config.yaml
n_experts: 16
experts_per_token: 2
router_score: "softmax"
routed_scale: 2.31
balance_loss: 0.0118
router_z_loss: 0.0001
init_std_router: 0.0271
vocab_size: 8192
norm_eps: 1e-05
optimizer: "muon_variant"
beta1: 0.95
batch_tokens: 32768
train_tokens: 239100000
Below are experts of layer 3 (counted from 0) of a mixture-of-experts language model. Rows are named router (the router's row for the expert) and show model dimensions 0-63. Each number is 128 + 32 x the weight over its row's rms, rounded and kept within 0 to 255.
After each expert's rows: "gets" lists some tokens that make up at least twice as much of what it gets as of all text. This comes from a sample of Wikipedia text that the model never trained on. Tokens count by the router's weight.

# expert 7
router [ 82 177 180 115 138 144  95 144 150 137 143 121  95 159 133 130 147 116  97 123  88 121 160 134  96 144 150 151 135 120 199 171 143  40 100 123  95 140  95 103 182  98 139 115 159  96  95 114 111 149 104 107 134 110 163 129 188 136 151 125 130 103 174  92]
gets: "=", "\n\n", " Born", " Location", " Total", " Date"

# expert 13
router [ 79 163 152 148  83 188 111 105 128 128 139 125 144 153 136 122 169  95  76  82 133 136 149  88 145 124  77  98 140 196  88 153 138 137  84  97 140 160 143 127 100 145 173 124  95 141 164 133 162 133 120 127 112 105 120 152 101  98 159 176 148  99  65  64]
gets: " in", "|", " the", ":", " January", " October"

# expert 0
router [ 98 123 161 136 147 122 134 140 105 156 192 181  94 125 202 106 163 137  97 117 141 126 134  30 147  90 197 112 135 135 113 154 136  61 151 159 145 167 126 125 170 152 150 133 151 157 187 160 166 144 131 177 162 104 135 159 121 163 152 146 144 111 170 131]
gets: " the", " a", " and", " his", " of", " an"

# expert 15
router [153 118 143 114 103 142 152 131  87 147 157 122 114 167 115 131 117 119 127  92  88 147 186 132 133  96 144 130 106 129 148 140 136 127 106 177 142 140 142 133 182 145 105 120 165 168 162 171 148 125  52 119 189  95 122 125 119  90 154 110 183  89 101 132]
gets: " (", "–", "\n", "(", "ti", " di"

# expert 5
router [ 97 150  91 118 110 140 121 164 149  95 121 201 122 132 165 104 144 121 108  94 121 111  95  89 149 123 159  90 134 153  98 153 182 114 129  91 114 136 139 124 156 105 139  92 176 158  98 168 120 108 119 128 139  35 138 142  87 113 130 113 178  90  81 139]
gets: ".", " in", " to", " of", " by", " for"

# expert 14
router [ 76 180 101 143  78 178 177 105 120 128 103 132 171 140 158 106 161 153  98 118 137  82 181 151 141 126 172 168 133 170 136 124 121 107 148 132 163 152  89  87 169 130 128  86 136 162 164 172 137 200  80 145 147 106 111 172  64 136 138 180 114 129 175  77]
gets: ",", " and", ";", " was", ")", " which"

# expert 10
router [124 117 131 138 128 145 150 147 152 147 153  96 140  88 179 137 154 111 115 168  56 145 172 137 155 138 146 138 125 147 148 173 139 152 163  89 163 164 144  91 191 175  73 126 110 170 150 152 108 104 130 118 135 126 130 163 135 119 105 144 182  60  97  99]
gets: "-", "–", " \"", " 0", "/", "  "

# expert 6
router [132 128 163 112  58 129 118 198  93 154 153 123 116 139 120 175 148 174 156 109 136 129 112 108 143 110 140  80 140 127 152 171 171 116 122 116 110 202 146 108 138 143  91 158  66 161 169 120 126 160 166 113 203 115 115 165 158 126 151 167 151  66  67 124]
gets: " |", "\n\n", "\n", "\"", ":", ";"